Weights of a small mixture-of-experts language model, trained from scratch on English Wikipedia: 17 layers, a softmax router.
Below are experts of layer 8 (counted from 0) of a mixture-of-experts language model. Rows are named router (the router's row for the expert), gate (a neuron's input weights, with its number), up (a neuron's input weights, with its number) and show model dimensions 0-191. Each number is 128 + 24 x the weight over its row's rms, rounded and kept within 0 to 255. Numbers have three digits each.
After each expert's rows: a language model's description of what the expert responds to. This comes from a sample of Wikipedia text that the model never trained on.

# expert 51
router:168161124186115111152124142109129123152087129149172148098103158124103117129112124160127163097138127135098120116120148107123095153150160129108169161135144116119139111133091098145111122103114176116092185139126158129109123167124143144152112123115149160120113112144101120147142155115192093082190122098123146147091096107145087151143149118122141130113096139151085113135134089148078155159152103120116143101134121103145184143115117154119083119139126150137138149092131139137130086138124119152165143142110127107096144133108175112120126157112147103106114116157140081084142102148127158147
gate3:110108095178164164154176163153147120121129126111136143123120128103162139110146125124143132138086144122131104128141115120100143097117131133131088144116188157087149121134115100182070163181130148111121105104136116135156137131114157108152126147139106133176121142140171088143113168132149110139128127148141154113115135162090122144172116117142165106095083118094161123090139144151169098154098172097096126141099112140148114117133105124118108126149124189157107134106149110149112111132185130119134163126142146119149124124174110101101089110159153141121134127138069123124145101125110159140
up3:108094133125128143142094123127119137178120144124077133111105112114121121107105168073127161082154128133132151091107136148110150127142126171130160119108169099132185129152113112184142136156105085126145099132162115141119138105141156111110118141148102096114159084128121133096131105108166166137107159133102167149101109129138116131154134128132156137155128142100142138100156128124141110108162155119104090147126162120142135118168140115128199106112116138108126151105133084100156134142112132110105121072155142119137198113094130123139121132168148130147091177121105137156175156158108155124
gate4:138137116108119171146138127134114173133106165135176134146146137133105101082176121127085130119122134153132125138102102167160114150146144136113146117110096120125123082144129164139171139139115111124070104087139146032126118136109122155130107152157138145098130117107126154151133145126142127111139115086127138178154174115134134106151112156114102163127155091115133143178078118104182131114155158124128134128128145123137153139110160114110148153143126113079101089151128097131112133124164112147121136120123125159097110100116138169070119112149160130109100106148150092137130116093098141168
up4:148115095095097107045142153122135113112127106087185116148096141182130141117117153078160109119144131156136110132142102106128104131126121096154142193148083101141082113116103101107140106123117151132094144141119124168151155120116130094098149153125106085152117144099095131162152134155139124129130136133161147144115168153125113121135179083103116138150101181117139091119155153179111154161154129116127155095135119114063092126123089152116147121141111127125112167133141117138138131094123131145120130117137117123127136109130124158156127143108124109115111116109170188127105139102120110133
gate5:133138109186136111170151141120106139109111137136144138084092140104107107128101107107128155110093136130170129126115123110124137180112170117160123167072144169140133132093107146141156124135156181123108124101101147108108119133104152062150143130109119098126117136134079132161102143144121125079115129117138152129161091156118081137165129158113142133088117174094129131151121174163127096125115105120110112103133170143088111161119096110146125099117105120107118123132103125124132120098110106115101152118132195136109139116099132056135155133154142163131114131119113170102155139151137153137
up5:101133113144146084135121143114122113117136144159144130129147127151118130145088143108119132189134110094103135117187101142077140128113093083108175139164107174110129115113113158117174119136112101090110122135134140127170153160149110126109104113133133117110130127105149138138131115111058166166164159155149100120124087135091110155132141108120121140149163110118133118078090101141125101127135149109153141136166135129119175139116145132153145131100127128119115106122133176095129095103120126133163112115113124121154107055109124150078152108150117070130129149137174092113103103083114130140
gate6:113111110096113158142137114121140130115166089152154127121141100096098145151129134126125117099128094117070140169128126160040147142129156153144152110118104089134095123132132134098097107150158084113091091121147107149099132094112106142136130150165094150105109145134152124119141160123082150177095118145085141134131092128122180132140127145133141121108131096081152151126136111115062132127117119157113127114128169124133177162131125123106114141108118086104109107164128110089099150105113146120122135112086132121178157165121072104134150111170108139135156133128137110108150144139119136145
up6:171088145154110107116135144116118160161094152133131120111124137121140145124103126175104109132162160146138145154183085146136149147111141146111197095133143140150166151112110097128139119072125142110140176166119123104148108162130108147123125112121131118137111139157155130157128135077130123111180089140143137109114126147177123123138185106117154149111123138142109138115094133112117099134113133119101140133124116148171139133075106085150169154121075147119141147114135178115124143092123114103147078151115116143124128141077136122136140101102161112086080181146147129119124124138120173105
gate7:107152080126114111173118071161093120129137098124140140163135123168142130132074125103120121122099177149108145129130116172091155153143096111161179156125151122150104140107147101088126154151140150130159126134141145138144124153118146108123157132125100127131069126135131097128148143138103125142170124105161124126115129130090152122106081121108155095166141153152132103110097173131103099095129171147145132155071150118155087084151135123113148149122101085141110148136112164138159093078132120150083157146147142104145134154144137113121109127156129137123137143135108110113097103138080103162
up7:113137131141123124171149144142117115130179102141116141123130107152145121160141156126101100159125113155128100083136119091117110104119099165126153130118159106110149167117113133083111154147155118152123129105107118103111120165127113138147116147115108142081103089161087132159139156193121121119138076125132128122154116093122151115128105126133156106119103115086121181101136087088138085090102161115148173109157164125130086113071138092102107149133107096153120121149155108151118111139126147123103148147144140093115149104095097138145148138110100143132163173139122093146113082086111096153
Description: Plural noun endings

# expert 25
router:160080150164155139162121142169135134125107133160125127070143152143128137135159142155107135091139105100176161087125137135119140121167131151086104126152163136101158090134117104149148099157137128149094132166087137126105165155149164103155155130127154128084104102149155144156111105120104121139134153133077128133146079106148101100163092069148137160138127151130124109151127098167164122143134120139176152143128109099135073091135143101143136177137160078096121134094151113135149136110151173131109138120109139109110129110147137119104129130145142099106097118131153125138140106139147125165
gate0:128088115109141188119142158159153136143124148108152139126143106134143124101105127139150164080136143118119121164123131126111115105161164119090156120126135116109074143127144145107092125143122116109149123145133112156132138147170153122145124106122123158143102113133110159146047135136104146150130112101123133152167103121141104163166163161085159125137115129098122127131153134151119121119095160126102144139153132087109117158163104131144134191088170121109130150128137087093163107127126139135131078116170131142102106147163146140124125066127151153142125063194111129130160134150132092109
up0:097136131114124139131090166111126145063149132162157141160150110157135136109136129149131180128128149146140096101095122132136150191132143109088130117095155106136070123094085097132084113099135112134145123153110061146138118142140117130156081155132135086129126136138100144161104121096167118132113114105106104127146108132100127139145114147109107132141120134068114133064100156123074133138130172154125128143172144138155175168153165104092145107134113121105158134121138137164136152130141139172158144148108149110142103150117108113120140159138142163126124131145138110157105153097118110159
gate1:172127101133135148079092123136141139130106159127084117133095142121142130111164128130126169150120125126113165132161146169147140109083147126102089099145154143113114110083122182152159159147114111132144109120114144134127124101139120131143135143166117108097118144090146122185124085114125142152137099101172127090125121127094195095103098104172173130126156144126158136122141154102125104163096134137118138185142112163118122113127080138110111155119153114067159096068142134113099105143124167123135135145163125146165090117134142105152125145117133116138137096101136113136161129095143138149
up1:124122114102109120171130165124132146101150143134124077131125094147119146160098165128108133081158095133115096109160131083119161099120090116121143104145123111147110115135144142151069153091083137178128151208146099131145143091147096123138116172141098128098136147134122137107148153141144127140106102127110119108110129061111166125119104118109055146078130121108146156118148113166155148153123159152111145083106146150119151141179135152135112170158110120143144129128132103146143133143138120113098106135145121109111151125103129103114121093120125162162148123094109096128124125140129156091
gate2:136091130136099140153077117139124150154099112104113152170144146085154131099120158080153137105121102112144147169135143114111119131159112124146113169147146177133135124159087126146105120114120124159117131131115108124081125130162133086135150181143121116082096138096145116128078140132128128141073125116074162102106148138110113185089103126136120119112113200174089129128154129085142141115128146146123126150156127093118122114138148137117124166139131144130166124114156139092106110144097137129115151122113101120109088101152146131136102125172122130139183144144125090092125167106102155154
up2:119127115109111120134102122176115107101130115149146107163186120118161109162159141124132138171125149093098121135143109115139135078148155127142120142114168164114151083137109124104101124112132154115108135139077116114107109134136174123092129087159122168101124118140103133119111097129153091142083127121129133067139132125139137109143137090187105149087133089161103129163098094162123123130132111107124117143113172130119039104132119137143114118117138165118091119152118134138128110134143118130103137124117127102164094140109124049132109137103129115137164158141147102125100155157125175139
gate3:156126111139081143123142117128101136115118124143132164142126134112143111115146104117100104130136089149121101106137111107109140162136101164156080121114085149164145108150109147115094108122162153137140102127116158169096160176145151117134128125072110166144108147104149136097114127085101105085117107135126098126129191123102097145116121097102148139112107119147111102055184133138140139132142139156143111125139099136137146134119127132128143141111137146134101132128157093174095093132117094147076132152146168099102132122093205163134126109098091123142115119136135143150110094129150179102
up3:129147093094101117122122146147160130118151074121145083137150104117138112126132110114134151160103141146122177108168115122113121129104103097135107131130134109157116110123089089127153136123189146075136093104153110132137153180132101116182130137129108085124129125149137132126121172150117163073106138140117137113086113101159115119133114131109120141127135111117128155117079123147150151134095130104134130099130090096152114118165143146133081123138105149166166094107110118139125088126170142132152096124137105145134098152171136135141088071140106110096144117104122059162113143079139096117
gate4:093118140120153120157137129113100108092118178125147098073137169129124116157121125097150096091117133138101129154158103130139120135114110115139114109128149125169116053129134122107120114130145143159119140110156110099121156124149124092080106158105142102130156129114154139134082147112125115099114162175144149127111063078159129164152134081164140133157116126132144155118091154131073136104095100117128138130097134082125078114146091124114138146124134157133105154179155107133139123149124147090121149086134119126110155164129110121100165105124151094105115119146144100089140127176119113107
up4:125151123126144159171117080125139118115103110157125139188132118115148157128141096102107125128127121115086124111158132138130140138105147091103118142102135122134125170122189151125096160137160162122171128125104117113091116170160150110147142148063097119127161138124145126142087142157109145126098152143139129138072103122171118112174123124114161121072150123188118134126147098149122149116121134132120125101155117139141133093099106149118133184122158154151145101148123107141125118138101106083119121111110106155183140158130172125139143109107132146144107154083129170147075158139136087139
Description: Sports section headings

# expert 21
router:148129123139109122128140089129142088144087117127184138070151167146122100106116157118112160109136089117131117095150116133114132157121118111103157093117093135089159154095093085101184109102122142128112180153128118114127123130129107138092150127137136168088113090118173136154164105160106110152108133079117137166118128111145105135159142126121161139113097169127093098126129084134096169167150133116133114140151080085117140151111154110111116109114184112127120126107140119133130090146140139093110140102134120118133125134088162106098165154148149133119121088141144134135151132108151082166
gate14:121106138124099102105151142138136118109109104134158145095183192130124131162152185133100097119120099125137083077080127152181093118125146136146146129117173148096124158145133130135149130096128154116180115114124108174098195099118142120130141182145108097128158090124135148166144134137112142126115108121109149131135133142124107108115152139089110174138153127140155154119090103099131122123091158136151142153183106129111092135123110140109152162114154114144123123093092111096131110145123114120120139152159130127089067125121149161105131126125139130116112075140125126139131078141144137106
up14:104113117131125097100117128097149152111146112121150152150113132133139175105152098133160124130146147174105124155179158136098145149106140164140094129137104131102147061144089133113169133126183115138110158100111104145096105146176123124095129102156125115154116166096121095099125117117097102151138142105109140151118113086151102103094139122194103086132103123155140104181121153070157102101163145098153116141123135141136129176112158134130116104096103150123163128165129139133124134117130118129140153157125135147089140130129130131132108108161148141106124115164070114153136126099157168144
gate15:147131082105113148092151127119148150136144129164144142121154171147128100138132133134102076092185122130151157104073138193122135130122081128149134117149145118080132130118153110125132107162152115162131106141141120144135137130118108103123141100175144156119180130103179154141123137142131119117148135127163135129100145181135116135105099152109131135165105101145141122110170126109127138110156074105150093145092097102123173122132131123116144099148128139092149142132162103114080131136124109098145127098147165103074147165079132152170129103137111129182113162125094144138163113145123130130
up15:124135119174100116105089123082142145149119148107071130117166118167114114078164136085146106111154108110124162125129163147074077147141150091110157124129089134118153112144132146139079148148121148145126127123123154146141100148103111108133126145149106081132173130140125116143116149133113119122110141130111131108124114089082126149133095167105130093198088139139163135137148154128124164143099144107142122123110113121092097149115120128147120113122139158174124136144115145111092094119105121155100157115082125162075103166166140125128164112109145133141076109165106133156118152152117158137
gate16:127112104120140161145130142118093130117059086103073154091161140115129107149130151116121116179136127120104115137088117141115113117098122140141100146137147137131169128163123200113138130101137133129138165163134122154125146157094163159112132128095110146159148114116183069152109110151100143132146143127092168144110150174124140124165152142147112132110157115152140121115124117175111084152159178106140125098127104132143137161136123139160114141160103136145173136147108113113142098100087128150129167096175131150128140148167095149128108129117131103130144099086095119140153145113144158153
up16:189113135149126094134113115131088108096126114098111166106097145101150136163130084171166120129131143142114120115130160157087155113150147132126119135155142171132133147110139151112167103161114103160119133074090115135149044142101163136126136133138095178128104135143172119119123126110138147149131097125145072134100121088160155132129119130126150157116127103134130141175104120103136109131137159161157166136089096124121163145117125161146116137163096159157161170134115125106100136119113106134108100122107115120175122157101102116133137171138143116084137152135102162106130163105129108110
gate17:132121142108119138112091075093132104149126110129139129105126124090119110132113146128125117111165160165121181136113161129139112112116153112108135126151128144166145093116076098096103135138111141119119115157085146158113129123114118108143138099147125115103111083112169140153114152158134152132125150126149113119160117132096119124161124163128107162127115091155120166147139081113147105180192140187070145150123077113123099106089080146074126146122134122131094172158132129142131132156113106152091166074097145125132089123156153101108147139139140169111122093124115148140118105129116110124
up17:112108162125112096184101154102152160133130094163142142131129129155126074142156157154115132181143134102127155154125111115108120154127125121123126098142148139117136068103142166115153128146126093111113104136169132123147150154089164100124152130153108155170149169133110131128142160134103126134128146117085120105129141116112102127125120118129150110119120122117151111109083138120146178152125115138154163085155122091147117173143124137150124174189067135127121147117166144140152111076116157106150137076183131148117107158119178096094149152119133151134145129128148108129097154174128139113
gate18:151105149191123099093098155164138140131159086118154141141132152066107115101150120089110106167150133085143145115131145126142151128136096128125136130141121097102119116146145164163139127130160133157101124074161134134147128094130160175101113127122123101133134143127115119143161110099112100180104133077142173144121108104142142074128156142090169099140109114097135082114126145166103120175130118135140147122146137101117140154107152151098119142116121075132175139120153130119145129130094120123117133151170118177078135129111156121121149120109138093095157157140115102109117141147076141132
up18:129144122159117122151125108150130159134172146122130091136160126116145157108089092166104135134098124144114149095091126140147109167123125102199122119150149110156134143146138102129104108129111103091123124126097126152121153108111130155096121139094153092156090162112143107144190109093171100114165163170155071105114188183147147149131145132137117125133154088138110104126108088138147090157119126170149126131142100121104152126149099126146094077127161147130152136147109118139137153170147136125135113145158137133165171097136093151107145085131147113105105123132135097132135140098127124138
Description: Head nouns and copulas

# expert 10
router:105179148116170085122112101138141136175116086161079114152120086077156163163179131095149136143127123132106114107071165098135137113121090179133111122130158126161108108091153120123110161113088131121124126100107172098108154140131135161140144143146088130105146116144151156136127110124139123097140124120107104148163137146123116149110157148163105130169129147123117120117060146161159133142132111104142153091121105128111090082138107121088142151111095110133126085140099107118142136102132150094131131143110119101148124173144125132151143139166125116138141143139148127145165115137072098108
gate0:129118124125141164143068158136113133165116156159110109135066114130126157174104131096184131089165136130117156130121074112130116110120135150116148154135139089126125121114148121154128067160123177120129112182134186131117160117100151131116126082140135155146084091117147120116113125138135085125138146127150132138155127174104121084161150111098110125117127111111118119112120122151152176127134126121128130128158124158152157123147091075122171134110133139151107086170134117103106142134077128150117158105114112104085085138087120119126134113129129117130133116114088093139124134125110124189
up0:105126121126097125121131105160144123154130126095151129136105156088088171118111142141102146149116130143130125099136140157146153139162148069135113163149117166109141124154135138140116118136160141071145089155132113125139183148104157130157122122137155082158096126154115083153135086175169112093083137182121110111121103107102150173146149148134113122100118147162171160173149162162128129134149124147131122112138067123132129114127113150165118146139138104132117135142103102179122127122162134148125146149099138133139087135126159090121173163146141155134070128133155104109134165142152146134
gate1:186127134159123129150118153158098133127158121122105090090121131141107111105118125115115137129134098082147114110106147102125132124129155170149130122085120118092080098133124126141128142110104151130109130119120133165188149117128148123100132128168125173137153125143114138120105123114112126101161148102122084146117167159126148148122143148174197112089108159077081169159104111115153112086147104107095105102142084108099130135109106103138136106135125077139136123153114155149138163098129118181122063084120118131111137129112117120137153151126154176123106110129127099125118131131068129131
up1:115140095126127154180157127089140085109119126131114170182155121151105143124095169111095114183157156156102114104153099138118138118136136106114151153161143105089097125118135122118110152110136128160127129131113120132119122123141087149124139160128145124122163143143113120149125106145189162101133103148094158162134113083123184127149144106122164140098139135147087128175160155158113073105167151138162099140112132099136125125130188109105133159124110150114125180124114131165141134126172145106099143105178116143126124162105141107083127143149136146122144156117112140134124071145129108149
gate2:143178124124182124076165121111111146131185145165140116093124099183095134124152094149126121160111113107171113136122175135150160119135119156125134129120150088138126112180121127146069142138146134116138172140126155118167157126123119116150139126137149126099125141133117110081144142100115117119136129099132131127122128162137106081151112132170141131118176109164101152108179103152120158181126172116093151127123117135142105105136109142114123106158140086152122139163129142122142117132137139115131079137116162104184081138137115141140142093112097156162108128141110084108125123124146089086
up2:098109143122155160149134160167150105131141150134119117094150156126132132108153119116137107121116150045139086110152139127083134111086141165124132080119093157155129082138137184126130126169141140122103126126167146103073159113129113141116121144121109125123172106152129147116135126108149127085141098112154107146149117077162109114139120152090131143144120103109163120089134123135113106120141128113107150134104192197130115164086112154124124100124100130130091122122119121118148178149135117098126146122123152102124155105148140170119147122080150120121118088105113133169129176149112134159
gate3:138136140130132122075098130097154093117126153086137140115157104162099085111146141127124129134163152111137097133101172136149129116156109146126140120097130154150164075124119125118140160140108130083119154159136119133151120125133112165180124120096119146160132145148129132117127138092187185070160108082117134119175135140164118100109114114171179135114132123132174120153127136107113133086098167138158108112117119111124117117093106143112146162120134147078145130133141135115138138144099079122135145096115113123116123122114096113119129160117128181202093131152147103134138081128117153107
up3:119136092156108150110071128122094115108149081102094129139110140101138090139139145116138133147116095139141150163129141090147124111095111139115128131165154154147130105095112112135152133100134112126141157136140145140093087130131139095131175100124120116141157087152135138120090129095136133125164161113089107159124090075119141153113086157173111111103078169166151154148155125165124141115142115140120121169152155132113106127128142153079143105128129131102105111126084124135124169151122100125181149167135106125113088091173102129124116089098090100095104090083117155132140110141110114134
gate4:149179142194062149110179116157083092081138104123174121105139065122111150138111119142154127114156091156197131150126172149154093128119129111121138114136131133138107139131158153127142124147114186153139106092120082128107107124117134104145095184130116120123123145174150119119146131088110146115129151146150075128107116102179134143154128126116106099153134143153111129097099126139124125133137111154142109121117146114124105129133122115158140161130118133142120120155081102136135110150110112125102104143123145128153148178126118126116140111151142135145141135135113135197169147139141180121
up4:153099134142168154177153107151117121142135114135127138116140133150118121138142159194139141173152138110101118131106147126160090142081111108097108153131150132139134146157121096177095133129114143141143093144120097137154128147087156097128125119142110136125155119188113121115167141105116098086094092138115131134131129106136115110131171191127133154120091145095139130114166113191126123149105117127121118138151105132122165093132141183162155114167074099154140105164144109151106125167112103120125103113056117138117107121139168107099128133091124102126123110126118093093120124158125106129
Description: Mid-name letter fragments

# expert 9
router:115165179140142101138111141163129156152124143117139103137147121094129123105147126133154130150123164135121131098105134098148112167147089126130125141159168134143102138129182134125103116124130157142159155108114130139112126163144114123136116108150105078120145177150127139134127118163173163122126133123115101124143142151124118159108139172109116098120141153129139116139117138156186149098158115151131164083088106129093090074135110133125114154127174090158140122143085090114168130142144138094163087134114085093110097175162191179129132124134132093159142118153160129108158105131105138097
gate0:166145114131099124107135105080123072157130110127143140131158116122127125129091195090147114110130146122167149160157140169132127117154098131136144175141151113155140126133122145115127144158105164132114158101136118132154198168172133145091205113082108129151155110107141174121125145154145112098141136152130123139106135094127123096117155161111125106140101098130105143087138121116124133113103114141128127128127069160154162095102134155107131129113135103092148124110084136126112127094139126133132132174150154134156125123137152152109142122148110122175146156163143099093137097137088177128
up0:136113099160128132165126085121156100115138130146087125167102134099094093115135158126114133140102106136117137087091161168101140119156149135089076129140129157151166109095149128145118125127100133110117143104104128129109135119118086124102122129170085141124173148105100103156111140127124136109097154132151123110100129107162125138135121173140129157137100177143129107151151140137120137134131153117126139103099189136128112102168098117132127123131119141184156164152111162136111101109126133114139095141117091114096149115087132151099109210170162132130083090133134138164115185142152130103
gate1:147124102167162137126073159109189143117123112125156130133116108110070127143097162143108135154144131141142143106129069152134132134125155107107106179133078132111115102150113122117105105142137144124117128087121148095115123137145146126169165155139124094150082118106110142100163118129140126127122147135108144119094166118106137143116140151116171165144212161081111157154154129172162153103147125144131151130103106115116086154169128145121133128142117127133142134158119110097141152117093141120151108114099101082113122155155109155126164090096159149105091113135116120117111136156158143089
up1:115126130151162170113150130106075143112114125133143094158151143168164114079159136110110128095115159106163143134085169080098134177123150111127122132111100174125113137106137118157147065137092140131124116129178155153135110095106138103104162112105104137169133155122122146107110121134130131122119087137137160140122105149128136115135131146156152081145118137097122116099136124114116159105157115110148135129133163088079140134099153093183093152131167104140091122093088129155100161078116133110109155153115131177092120114121154151141145135139120101146128096158123147097124112127160116131
gate2:119158205115106134171118135132125121077122131085125151139172163127138112089084135123106126136152107106120161149101098131116129090126124117166120099102116150136121148155100174111148084087156123092125093131092118116130113114132131101139093121128138112161114154098133122121095105134158123151110109156102146134128133121089165143158129125058095138166117118111139127137154081158121133122120145135088156159164115107143084151094112119104124131121121133136138141140119114134189133172102106142160122135142083142101149106106170127132154073151128129141114133100111084142122142148158098162
up2:101122116141104142102088139100123112081135139158149110109128125124136103091114111155136145115130116150082114112118118129165081112141092152099101153087177159156116093139149136119141110154125133099087100129167099108101121138127129135121166109123130099130151176153096139135118119154147121110134156159110145145084110144179130129142109133122126114143162105160118111144131176140067120122094115117168143133127126122158093155135108151091136126120125116157128108097112137090087168130154176143138139134157093111102122161081132124090168151125110127149133079162098116097146140136197142148
gate3:141146144179134164102117153117178110125159131083087064114124107133217157119110091082117127139151128121109092161096163132121128136115116171112120151131068134124139118162130132105188121120131132122128102139140107109167137124106101098119146121153154121103119142098115145125134134129151130145134181169123147135122119150108137162143113158152132149136160096085104120153146173161130111133146144153114116147124112144100111162137107125089122080110156120154134136125137136136106121132111110076145150117113127124117119157125122127196165130114112106108097171132101136136121137108105156085
up3:127132152112130081149159161105094097118125131100120169151170147116092119100089144153162140140147145133117121164141123153144094106119137165135115142114133154164115124121141142147070149122097114139169171099141127164142143089139104139097150109156143129101174131124139113145143138127143142172110150124137130130111097152138112118109154068135147093101085146126156125177155092121163131137130116136101164142115171144157141120110090152140156144131102156094157093121092159143154167134161130101104110128145109125133091076133141086094137154120177179139107117140156115138140151120096123112
gate4:112143119156120056130114145082178135139122141086136111157136131139163121149152159140092124134100145094095133078142153077077163089105112142143155140144069116178163152140166123151152155128129157137095129141116128147141095135134118151130143124119117142122127142121154133159091163122102111140139102154110150069132132101162181130137143088127117165108139110118123129127146115134143119130158115091108130122143138115146161135162161103125102129082086174122152085076180125116141149127124118151158082116111091130115108140139146107141101126114135122138104131165107146141144141157118124125
up4:128149143071127136150146092165135109135200161134105124096103117109162101145098120141150147063121133137123094127110147111120098112111108112104123098080125143135114103115161174090086130117129157114145112102143091110126101129100133113120118133132125115098135144149126112107131138148117120158142144123163115124144100101109129104167115145119096175180170173103107155160123157147187131146107159077118147132139106171108120127145146123116101134099163148157130152157144134104131168157106172110101097136143132153098125140169137108115114111157148113167112162117105116117153091135136140097
Description: Single letters in names

# expert 50
router:127098144139128150137151136125117071084139141152117097087129144144105134142121147124155083128124067124172100083124109126094152137145151164159132139117122133151083108111110088071126131125130115134096132154121146114095117118144136112141195150127168164097125100147148133151128125123085146094120115108167100136145162131151123103132111077132110169080107153094117127164172130114121171123145118148109128130095120093092136110135147128107189134134129142111115142143085163123140149129158156119136105099161098124119132147088156114088145116144098114132100137112148081128141122166110130151
gate1:127115118112119159119111149105118145122142136144145091147099128130150083115147116130144152133145148129148073111096154092170092098126118169146122138161117135112133102146118121135126188164090153113180177161098122126082156111112129119127144153105169096118102156142110135130129138116158143152149189108097111155119145149125103123145088139124082127133101135159183095167117132167150130116156149151143132102134140146150127113137094152104128077128170131102152120160138104124111121154096118132162121100136115122105147160107132116139114123107158088147137166133159124079138140188168151105
up1:123113190155102150133117094139134134121135117139114145139132111123090104092166088119067107103070153129124116152118086114086125146138139131124120132147143116100137151169119176152122088082135081142106146080113146107136130137107157121142143147106133106139139085110103140099183134118119113119139096115118106083101131142100118157105114102144175128158156187123095102123113114086133136149082199129159114138084132146118112141120157113098165099124121100110136131147138097133163094121131137104108138138138136130120158117149139116133115124114086143142110142092104146137078120118117093112
gate2:155126189086107132099155137099086168109111157149134122133151133110142128143152168132175118118114117146124080127147133146116118142142122093151136162097133151113142108124089165107136159123127133128106165150124175081133156136151122153181185159140124067119116105135100143137152134113131129113084117134129130110131084130120171101078100101101116156127146150107120104142144133136159153121164134098113100113113116140154163106128103124133160149154124093127105091068154135129157073109133137139123115116178142125148146131101110107107087121136105157130111085139122124106140177133123097143
up2:097149086133121152128125106113102160136153133170127129148139152140127119140192170121135104127086142118116126143158113147141101081144172098107073151109100117100089112102094155119133131147116136094143156142110152105117117127153095140082137100155106096109104122132127124133116147130134148112087119158114152099153082125117127166087110092149095125096153102128125116142143135150145136100127114122130137101165141101157143091150102092130120169165103110086099145078125144124090071119111156109142141104174128132100126146139104133115134126126128105171137081135078158093119137167162124132
gate3:133148159072116134062138161133106142128148107131091127120160168151178109073103184178162117128137132127116089142120087107111170082167106125128128146114133140116145140101112087139109147122125127123077115124117134155137096105097110146173105168125111108152159129136148157119135107106165137114133129149093124161135133127092106115137131089133118153144117141150197136110149131164141155153109142130141094086100110124161074138123075126090168147183138127124156111120091109143127151138106101125132144129149160108126125112133137130112129117134168125116108122103122126139138140104089142122
up3:154079111146111089123104076111160103099156129118102107101142136132111167128136141096143083161104136086140143094149143070134105089112136111159132117138113127173144167130132116120140097066113086084145140100124127124164095172157144135095120104122093138131125105170120102140178116121154107133171146118130145093097109116106139116126150114126141139106115128143141117152115143149140098080124082149146102163130146158136129126121115126146117121122113125132115097123135084152131071126137156135137095103139131136186099095125127121176115147117160113155130167104133109127147155099171110158
gate4:177130091101153115135120130135125111099144128097089142145069136157125156142093122108105102126149126135113117121181151167151123147120095139123159126141120115125130097144155159140153101137145120102132097133120146084095131134126136122123117116123164173120129130139152148143180129123107103116123145124114109129163129155101215139122151151104128121116162123093161130118118076082157096138097140090159140123121124120138120126132155094115094119122104141114157137134108118180114141143129103140157113160179144143113130117176157133180114141106098182134135191171104132109145114091138156100
up4:117123164124127155105119137093126151136167150132137147179149129077145078112102120111125143125109117136102118148143103118133105126105130083144106137114165156117140123146139095159096134157171138108102113103124106183134148110091136120103069145148147134097166169101106124126182128104114092130128135161092151127172154130150160135112158108105128176126102095099152163118123140135113158108154142107118149140102143142131105123159079125148150083188180108117100107112114113146138123127156142100117119100140127127137108166132117130123114124136154080090128117119123092086125137101171094092
gate5:081136117131152175134129172116146065122128159131128181123116140141123150114135111166139160141117081075100136152148112082117116065095112117134122096120105086124077103142169148135148140152134099140140124169119126127129125119134091099104129144117151105137119156099132086104130140151129133111107094129133166099152140158166158112143128133174154095153115139134141158122151162112180082110139128156161087174126132133153131176117114140121153129089118116105109131143113141111089141108124140107115121121121126121117116112115142101140126148170109168122104128125106152064126123086170113130
up5:140119135155079125079114131072139131125153115109100135059122147152160156100149113140141150104148125131143083151162108159177106129095151109132104145115132194129129093054109105126114128124110116145138151138103161203136158139134128104125113142106135142099160155107126166103131132163120128139121120157113131163131121108102114142116123155116135136140112173085120151129115128120135128112111083116134144114117151132143122147154144139105096139136154155141145125069171115144094141098163148102148136085172114155147125149147090150154174140134102141117157170129109112158117140122126161126
Description: Table cell separators